Experts of a small language model.
Experts: 32 experts in each of 12 layers, 64 GeGLU neurons an expert, 4 picks a token, a softmax router, a shared expert of 256 neurons.
Training: 454M tokens, 3467 steps.
Below are experts of layer 6 (counted from 0) of a mixture-of-experts language model. Rows are named router (the router's row for the expert), gate (a neuron's input weights, with its number), up (a neuron's input weights, with its number) and show model dimensions 320-383. Each number is 128 + 32 x the weight over its row's rms, rounded and kept within 0 to 255. Numbers have three digits each.
Before each expert's rows: a language model's description of what the expert responds to; "gets" lists some tokens that make up at least twice as much of what it gets as of all text. This comes from a sample of Wikipedia text that the model never trained on. Tokens count by the router's weight.

# expert 12
It responds to: Table numbers. Numeric cells in sports league tables and statistics tables, such as goals, points and scores between pipes, like 54, 24, 4–0.
gets: "0", "3", "2", "1", "4", "6"
router:138100144116126092153108095078133073119143122071180167162117090139105117143127184196154118137194116206143132105141101140122120108158120142151125145073094114138111125149124117127144086100108107
gate0:144103125132098106107112094068159147151118066147139163101160141060160148160112136071177162134137133124110139098155135131182166110119148114123141123150141166117171135178170206163168096144104094
up0:146096117151088121129141106070148133170104072150122106124182100080158161162077109101181144127126160134117137090124120108175128135135149044136098091147139129091158119200139201157142065159089073
gate1:138159124075099153125104116123074134159193168108057077149041124110089098065099131140100120122122113092175164155144195095105144179169044104088098123169156187074118134130089194188081139130144125
up1:098060151127201086112176094106150092126063109160176165114108089120148154167111094127165089089153160114134050145160117123170108088114171162127184099081136095194181056115178136066139101143103098
gate2:129107093114125136056144136098073147163141118084109120098154188075156128114152116134127068105144126179131083160119179133190137110094158140125173083085113124164110106134188160109149114126112104
up2:129106065063100155101110102134115124131121084128100079100085194133129114105175152127101140054089163140083076079139149177081160142131093152088082085122094124119112107103133094120183112149104079
gate3:105140134167144116155129052144094131103113102121129131196099103127103177100108175108121148140118158149092112125077084139124150149155159103061167106150087079190112153151124152125099114093129131
up3:135110136137101127123138169127099098152149164137185120075132176125114169112130108131105149160154086075185132082185157141095146127135099140102151140100183161108120087196100165180178154119106166
gate4:085091124071179120129165103210093115088117188090169123241122030160173107182095113141174146148145175176116181146111148150090136090163136070211164110088055129125107125158118139102182110081146128
up4:064106124089199140091085156141169092134093123142157103134093107156141122101123101182137111138080153133127143141185158134153070125180141112187071164132110106133088144127099082129140084119118112
gate5:118114145186107085147101121137126122084182172106095185086159119143142137160144103086085061147094140150129081165141156135094118176150152083034144151142086178143086095153106115159125155162187176
up5:100143073105085209112167168122137105128147074138122071137156145146087095131140134144115142155154098131171128114122111119132127134111046147133109191120153126145135131141116111096102154145161118
gate6:196118173097077092123102127144095108153076128142143066111110183130124144213161117159135133108098088049115089099117062094087108141128112187084066099120158098143148135136149087115180142069099149
up6:207081167187124133155171133163149133138101125108158084120132174124100137200112112148132160133109156118164118138141095095122095207149050121092057039142166147115150125114185054112175145075130140
gate7:161168130124085155092153090108111130089142158141054150114153184059153102129158075076141181131127096193091119128119172144136130144122184174128113128111181146109053147133073121136101154111117066
up7:138154163096091164071157076105097107091126166162071171130122174066162126144129064108156141100167132168131115139121200147103136143144170142146085147105144155157063128140061143111120113118100109
gate8:144151120163084144117095146075089124121165113087086111173135128159133107109163157058135138165121139131182147106110123104076088145157151130108135140209209139085101122124086099158168110134106162
up8:128136108170060163112083118109064086105119088093055102138118135115115081091131185087124135134148148129156169130124128115090089130171153151104104106220214143099167129138056134126165124136099168
gate9:131168079160172130167142150152103052107097145142117060133184079165124110053118132122138165208157120105058157177078080137104128092164106122117053129140110104152115151124076070111150126107170162
up9:152175136087145127048147130098154141179059115166119141113039106096128135102116109166104133153131145097120158138136134095110139215129101096146149162138158151104100133109118154170185136141179082
gate10:175167126079138182063127147165160144129177122114121098154092140108150109181138146157149117084111112161104209081164090187117089184101159154114107083073156176140137138109169115193116122122158180
up10:211114205149108150153106096122105139149099131109142139131127157126104115120097131146146100103165094112193205107091134179118114198091122096126100133123085157097105155110103146137101136124102145
gate11:135135205138104110171173151108109127165133161135080193191136148118132096138049108195109140117141104146115134132097134144087087131108114151145127150114165142128122114132112159163102167133138125
up11:116111109091092130091175131140151088166114085159126140120089119127103164187146209180147172000143173117170079170139101135120115112125066202117133124067137130135106098170073142132157104107069065
gate12:072054164127163089140086154162113085116151206137151133142114151160141113162086165114095108121116135131117169139152089184116143131107125172152188137125144136079137123150142093137089102117128166
up12:159177127145091122161139105150138159103132045118160156101191122153125142096119100098137121166172111122137106132073171062178157090158112102104087136138140060187109096124115158160138142112112126
gate13:120163165145110096105187158093100113118052120156076074089101055166117116140118128117127189154105152067109075142156105110099082112121102168135101159100129125163086128141103105094181137147075180
up13:127100091069167095143133176188139109152130107154133093118128109077094104128154134118117119173104172119145091138165087131136121082117109103102189141118093127177130056132127103116124116027122150
gate14:109185098171127125172168199142112135092140065140129095100133129138122198141146187162069161142138121126163142076106133089114151205139136122100098099099135098123135100119138124129105154127139088
up14:100094148111135121107078069107138125160147182138128175130148149115124083140149098092175112109097131163121100152195125136106113059142119094098201155151129124166132137130173121161114113139152185
gate15:161118138150180135189158049144156056127112095106117097124159104136134150159108128196174062166165156082152139127085091132137133126118132173088117109124129142116134177098156061067113127095102085
up15:085164101163105145089130188125112166117113162113121128136107153122171106124111120080059181102061140127146127114150179097113110121100134154138123152107136123128116102177107199161178114154157175
gate16:136140158174154125134091162137105126122146102143156105158180119079140163153105113096140139173116146146125133120096145137112174129136120142109177100144140128139152158153131117082158145086157157
up16:096108102106088134127158105101126162129104112095126173112121132189174090134172094149083144048103163104166080144171123119126104129146153092112105175098072148151104139139120187147111130184108075
gate17:153184065154112150107097125170103133156189067175171125070143144090124136180155172118123134112101148111117169079135102120169155111114123145119150092172125131103102072138165095125140063127138124
up17:156154092101150092137055112111160154115089123127136144128094151131137100082108091106085124102114133101165108106128150136096081125174167144129080161110124061114149087119126172130106137138099093
gate18:103065167124128094154137128124090092130126140104111174133081201133117143139115166117101134091111092170151102148124095179107143106167106168126125133063113061152076132148052161189173107140112091
up18:142130014128124166119141112141159194124092136137149091117192105054185083092104131102149128173121207113121163112081148106145124112146134106121147168140121174105120097108183126131135118134164106
gate19:128055127035138105128119104127069143050239109086154126154170129145156150114129134136167169156119110102158158122129200191137130153140127125139090107129156133089166152158116164125105104124140100
up19:094068086094089105140098138129077184082217159104128112151107164135146099095127092106131160134070091096176142111118204165179118146168147128144130110134146152110149105160150214154134142136155083
gate20:157078149165141157150184177079177160102116138156152171084184166124147094192159107113124123133107153094108081128122145138124128149145134126131143125181132085142111120158167093107115153183174113
up20:122180103115150123136109092197108118130158100121111096148116149130112164079113132099121129170150137161148180100121093099067164131086121054142134131082169160119177103093103159136159120137139146
gate21:119160131153105181141131125185173185131133125094112165141095187195061140130138143199120082130109139158091115160040122142115160185153112176115121130065091080190155115091177121088093116109103194
up21:157086081177117122109172065081076152136108135179183145106180165050108081130151135114155147108117133093099159157132126128131129131161069168122136116160126111067114101153104176150077159168137081
gate22:145134140103169135111099097106089112126128148138140128129130109109175112109129140160089154168162106112159147113088141221150115182143172152159162104123114119155135107117096152121160099147106135
up22:084116105152160113138152104148164107116093094146114120144152095132096128157160108171146123115077128154110204152200164031094154081145149113131127071065123127156114169142171116129136132158170112
gate23:086171146201101160089145109109090117141115206110121133161138077150122107099134108093048140096079153115127149146128149114059129119168131154139139199156085135140150187147125136106150104149182205
up23:145112139098080059146165071129168146164195144084122138112127173168086152149187145128145087094123127136114130080120131111135142161093078112143118074141186155118124116130132115105145171066089118
gate24:131149180166137097116170100114134138146175206113109133091132159080121158156160127124123136177100143131168181147183181100128132135151085157129123108173113196125134154100163108177110149154169144
up24:132097175157105138152167139083145128150129147104076167129116093125122134170158146135106127165081167136194076143151223146123129124132137158179080151114176100149152223084140092091136172148145147
gate25:215133161108099134147162176131113100174095159140068123082112155077106110178122077173127097156144117132106127149157206085139049074136081175117062135159135089133143132127107114159117139119169110
up25:199196133126094133156157170150124146114134163115082117114157117102106113116178084158124104106122130090158178119029145122102068039070101175105130131109095105106135166141041146182161143138119091
gate26:117062169213128142111108148156105138121092090082100153167122118189067138142137074100138218141072148146077134114180111174177138123121158151160116151160077156160191114097088129118120085153187201
up26:145084093226133133123140093146106145132135089078116176161117148183093143106173085139151187158070141127100170084160082161165096129097188085142138129178092115147178125087131149145121125182131128
gate27:125083185126080030108108079189128155117115142110073153114136093186112140108134117136150135132137138106120164162154140171134143059141130176067136143111176146132104071131178091144140125094072148
up27:152161091124124162104082173112098091124145124152183088140138164116096113163115181092155152096124119088100155110132100076129135171112150082124127087140120106111141165086093143186135120155183143
gate28:140121137143111152169148105099092124123220145098133153153112141174071171126088094128100161092211114144098139105133125160132130131116120155131124123128061097143173180146103094111179080147155104
up28:098085127182118172175162108135101141171171130110150154149123156135059137107088112124080168076174138142115116101160148139122162125101112139116145112127124125173158124152159139126104091143169125
gate29:168132110070121176148166132128090128127138153164120062134133139081178125132056158113117112129131135103141091123102124168175166158143115133102102156108141126095157125141050109127120170136111109
up29:150150104106121133128172152139130165085126139136113125184139133091152133089139111142139146113163134110133107119120134114170096176100137162106101110108150133072095112101145150115129179081105158
gate30:152119132075144212166102120145138095107155101109115133116084091096029143145143176215119142109134144150068127137067084164084157101128106125173090116051089121046056174103168114109111160143104106
up30:147154119160127103116140135125133180157117153136124135150132092166164133137168101053142081142144097112196142129101183082137123170108106098073116104182158141154169141055093133147171062052157164
gate31:162150133138118157149117141125116157142118096146108102151157107067122100142141137092083153083166127134101061096166102183113118166149089124107127112109073133097113117153105147112103093120171157
up31:122167114102099089131130089185144119126160136093158158126080122117142128116129114124179139168089105089127195111077130056164141116105157105146128154147169111147158144099113109157166163129092113
gate32:106201151089120145133140140130112178174133133124111097177142089070054081171097093171126141121076167158133177137161155131102135181107124138113161149115133103097093166126072108136161180138110087
up32:103136109114100155129148126150106108134165133093132074103123086166140126180093158195134134146153118133139103124068115091109122097133088099123096165088235176055141081126153112143110197110124194
gate33:191156132181154149097181124095155113103146099138161142133148113075081151096170044132118128146139157184116173128199104132136095177120072136187154100130161119133138106159061093152109130119095135
up33:116118085164152075148096125172100157115125135105074106145122118091141071131133219188138142084152037131136176150121144137080128192151123093157119142119164161118154157059187151112141097180110102
gate34:123097108109128128128133113176136166090128163181078175133148169199101164126094129144136138143116175109148159116246098124099173137085095110118122167137114194089132120099146092168103156156134122
up34:140124124107065127122133140118121096102124177114161106155165087121136102167139138083129114140116162105115085155074182107174136101151158138141132142120148096140170132161100138136100110113143206
gate35:070151083156135158153144189118078164100140072150140115139103134229130094085146138102093097194130140111104137126145129074182085157139191120115137138155150118103100059132129121092169159118110125
up35:093168157155142152122104118116133106091142120119113124139133144130118188115091175157140090159140078145049124177114113100106126119136159124116136153174124100125178088150084133107112169180151155
gate36:100127094132131088160091061100100066149126069150143123146123147123136119129167168142123143115079084127087119132131092148080133120137117086097121142099158156065190086184103053104129143143131184
up36:181107174082154112113157133131090088139089133122130093120077103129061119201064120127149135131143158101114108168103083117163157122055149116112162124129137065195116129100120113081135155109124073
gate37:121082162171154095060143145112106116145124136086172183170111121156149115099147094084147115112100131059133106146127089108153126113162206136089121135164180135146096120139135148106092150126158191
up37:139131098046082168232109145093159135138078123160104078093128137123113135155103149158149129107128093171126144099110151107144143153122080173184119167102088106096133134111105123151167096096114065
gate38:132111135149152113132162112111170152137179124144067126146103146123134155117184090129170135145104065167122142077183128133160128136144105191133175120068139173137135141141211143137120117146068173
up38:136145049138161134111181104094173126088149129118056129140118115101151147151201121160191168170165125147107137107126125167144113053139006124098110149107146139102140182135144135168106122129128104
gate39:092224162105165068157133129126147128117161091130099145118106054091110139162135153155101183103072119088077079088111175127178145104123160115147111111134159113174188141086105145111137084186102136
up39:126074120167113175149101104118124119133138116180134108145152162113109138145102132184113118162146107164148164179161137118098126176159128128118112125154093137093080121178170123126073152075136107
gate40:134118131092146150112156155140077139165148106124148126113139137143101092146122095156163032195165092109103168113105132121133148076135099106113162130138143091116119121054075060116145135132115150
up40:128164153172144137148093122139196115094127148129069144145102144122153137135146138107086180033075124147132101141145108142116129185094139141137103153120106147144133146188160191107095111126181093
gate41:143175159133100134109094128066125112098113100101096100114102118149145090137138104135086185178157164156133165075104110199101130177075112175095112120113101098157139133102167105160179121152130134
up41:182106130138130136086137173093120130158158143127133131143157145168101186130056083152095132200180121154140130136074135156130073145167071108071087109126125176076174127111138102136163149116123131
gate42:124134136141119145153098117094089175112046139078199106129146136152196086136075124107141081126166117120138075142141093110083150126119083104120120089144169152166159170108135136104118124131144155
up42:080094145140121169111118081156165097138148119096172106145147093215114138144086096192094074110211117086107100138166142123120141154134151128093108152104142093166165138129124130157133114142127066
gate43:086158108104088135131145102117145152147109111085105186108109162138043141088117178120128125132216151178193126136147057157059096096126100096075151122143091078162143113147171089116216121091178139
up43:127179177166119133115093142178180101142145180141179143105104095140144112134153118118068120099184109085102108080148145119148181220172084137120111125138139211113160137104076143181068130141088155
gate44:121161178122104158078121121151146113155089048119143160120152101128085176168124121152163130049098126142092186126108197104103124125166167109143138130178146094158147095186149072114137115114066151
up44:100109148114114151077175124102208137135053094104145175148152109089087095098103124140149133059083150101142111148094187133089152088158125112142150176121164141188101116159182116095111112142096129
gate45:131077172154105096141088118125137135127103127129108084155094162159218147103127221147089114124145081144119147109112120118101103136132079142162148144076041096188147113094139128195144141088158025
up45:179143113124099130154117140096107128148114113151127150165107127122196113148104110088156083094132106111120119153083079094118149147151161178084112129128154098129118134102116104144108148145134125
gate46:148139149152079136142187095093068147140153143146114186145125139154111162171139107142221160151103085135123156093136117102130110119141123117050169126120069118163110133116127166138145144137090190
up46:125136105112132165127085142142107074099112072159135135142113113046162085128121179101073088182150143120129150166103122112094142140071137092173133098153105133135134133089154104141120094121151107
gate47:144122083177078164120161117145165209136111130145165084056125151086114088152164140135092122127126124127112195116166096098100109123102087099147159089156134133135113136057171112134092151123132097
up47:102115068146105116096113168212058122176137171132152115136118151102179081124145165135118067149067134136119147133160118115147144052130123097157151134150160164090162107128174104176134059100097179
gate48:157169088079132139136189073146107143146158139155198065120147185159071141177140090083066130127089127136122124106110163119139138157164100115167123131129177173175104153155088133180186137086128116
up48:161121174097071134116146100163168110108112153067072189095132105142183107161056195140134116099105110131151141142125120137171174197147123112111184165087184170123075103067163126113136120121103055
gate49:080100148067132087107099086153097113113134037118131154111140119018136183184167122138132120175086163062103122125172138153134114116161182100153169162144125108139051134109136117107196112121149152
up49:144145123132127155155194122099142106143220181217123159165078167208119166142122148132129100094162147161145166134125082121131123155105085129143093122122147172143147136125106197125054187170134143
gate50:123143134169108136086098144073082168123133164170134147131131116080096090177150111092137070112140083135116127130099172142106099181156163157112134118151165100132111155133115136177169125094081131
up50:137186092138123104119133109161110144121130110128170074114076114210165135067187164092139120147083166116083160138121107158170129083156091117175153117144173124132147091156191065084194156180164117
gate51:121149169079069076182130155147121162141091196135097141100091122147142128116110114133100129075105114097150150117019159133166165096084130119119114101160087084177096077109180144105110154130185159
up51:112110183136108118167104106141126193095121179082128131117174164105071145178135174128165141128133104187144137176153097142165138044132128178149135132098142111170107164118062104148116122151109192
gate52:151156162140100213111167099120135166148129080121149141137123110156132168161108099095121183139191139123062145072159189122133156095218142105159071108087138062078096096115128107117149051106149141
up52:157138091139157103197123139193154117150102173145128067134142134175101133154150145094117101139065161123172111168119051157096155139095111157103177143133159143161155191126101089123099179162116115
gate53:125133171150139121087154117120093116127129102114100168185115105145156147120142153218144113150122138116153132098149079171127107154153091120111089131139131160155158150103118142164178129198139135
up53:095116207164131132095139129099060081121115110089117164210072098140124181131117153177130089151129116088147139102130081138111115118095095124183100146169128129181184160115097145159146116129117144
gate54:106182151138169119118109111103074149131105090102106181130127092114088064122122113137175132120141136071167111149107183134112165110108083136152095142055110115119110162188078164108202131157136093
up54:118087115056126133089068109134057165145122091082122134156119113147071051166175118108144118101090088108143100135059127185080206087154144152193089135096144134136096163149144147150165154105104085
gate55:150129189139098082139133138126128080104138141133211163083135136120109173134101111096205168057136154070107128162119091173095164119122136137139117183077162117150104123140096178149129099138073135
up55:218080112156171170076098098098174114124141165078136102140119122168092099165110116144172146155180153124122097107136138141091108133142151104109116120152144139126141141071089117142111145118132106
gate56:104091129174105112095132119186143053061115082124106125119116151091137121114144113185138149143111201145164121135140097127157114113089120113104168105108139099129121087149177107146087093076074151
up56:137145131083093144121149128129110101148148084168155091113028098100096118140114135197078141128163065167072054130130126123103127109104085109147142127121157076142129113114089089102116127145097146
gate57:137128114108132170126163075174121098140043151167160104182136216044141165098100124146117161106124149158108136181152106155141102069097104122114161117088121079166124187116121132090107117104097114
up57:124130071113129175078139134145157166074065164158105091096157150098096052123113154133114104134137154154180118126181182140131094131095094149102110081096116124094145110165119154159114142150132113
gate58:102175140167170128140152083085153141195165120122129129136092148108157144118145168122101144111147154095142134125109123143166114134117111140118120177086161087147056072133089151126095150118139174
up58:083156129137167122153149111148121104191187132089155097161113146132113147118120190153087145144180147076117136117108123138182116096120101172124112142088140107116087117116124174164131149115177178
gate59:133131042140108149080135082110084127142178146163134093175093161118112141105102134133155156157097085133139146076136170135067136148144118111094092159113140120176080085115141127127109171157152090
up59:141105162098102111114079134131101126121112059104095110154182134107149168062186104137082144116134122111084123089082137139131070121080105125138134135111092117112115165086104144116171098112126147
gate60:130196125150128097127162145107120151132122096149134130117083139090153153155120106185065189137083140146137141112080112102149171098099165079153146188137107079156161119067150168151094117136110206
up60:106100084135151129080112122141096134068141123126133109141156079142041173119104167102150117144093129048112119175085151126123126133129112148154111149139088139129103202137177134121085125144141124
gate61:195109141128116144158115101184109119099161128094142140116148103120128157101129132109163156100103121156125153167068094154120126107155138159116112161186133118118110091093119099089061095078123133
up61:183189138117071123124090172162157143128126147160099158056115171108156139126130185075150166073166161117207139127127074148145136144132092171123117148085129176120098081102181139169135136120161090
gate62:195145062128133116124096128120133145117103150068170108168123119087147151070113159066152116080106107129116101131084099130110121106126164064164121130104093144134139138116143173135135120156170092
up62:071107175132126152146162122115100118131148126173086091088140131179129065181155114128104203161137136117128133168165143116108120153177100199103109142112172114117138095170125085079130145110061199
gate63:100101062121122133154142106177161185098109088115151124108121137160154080130134134139107133126110105180167139159109116111091113115176183050223189116155151121146091128117154131139149102082099170
up63:155073136112163135078077089100084087164168131163110153052175150051044137128117126114132118132150127085154134111141125138163156171141094140084122089153145124115119113145116103107067159179146112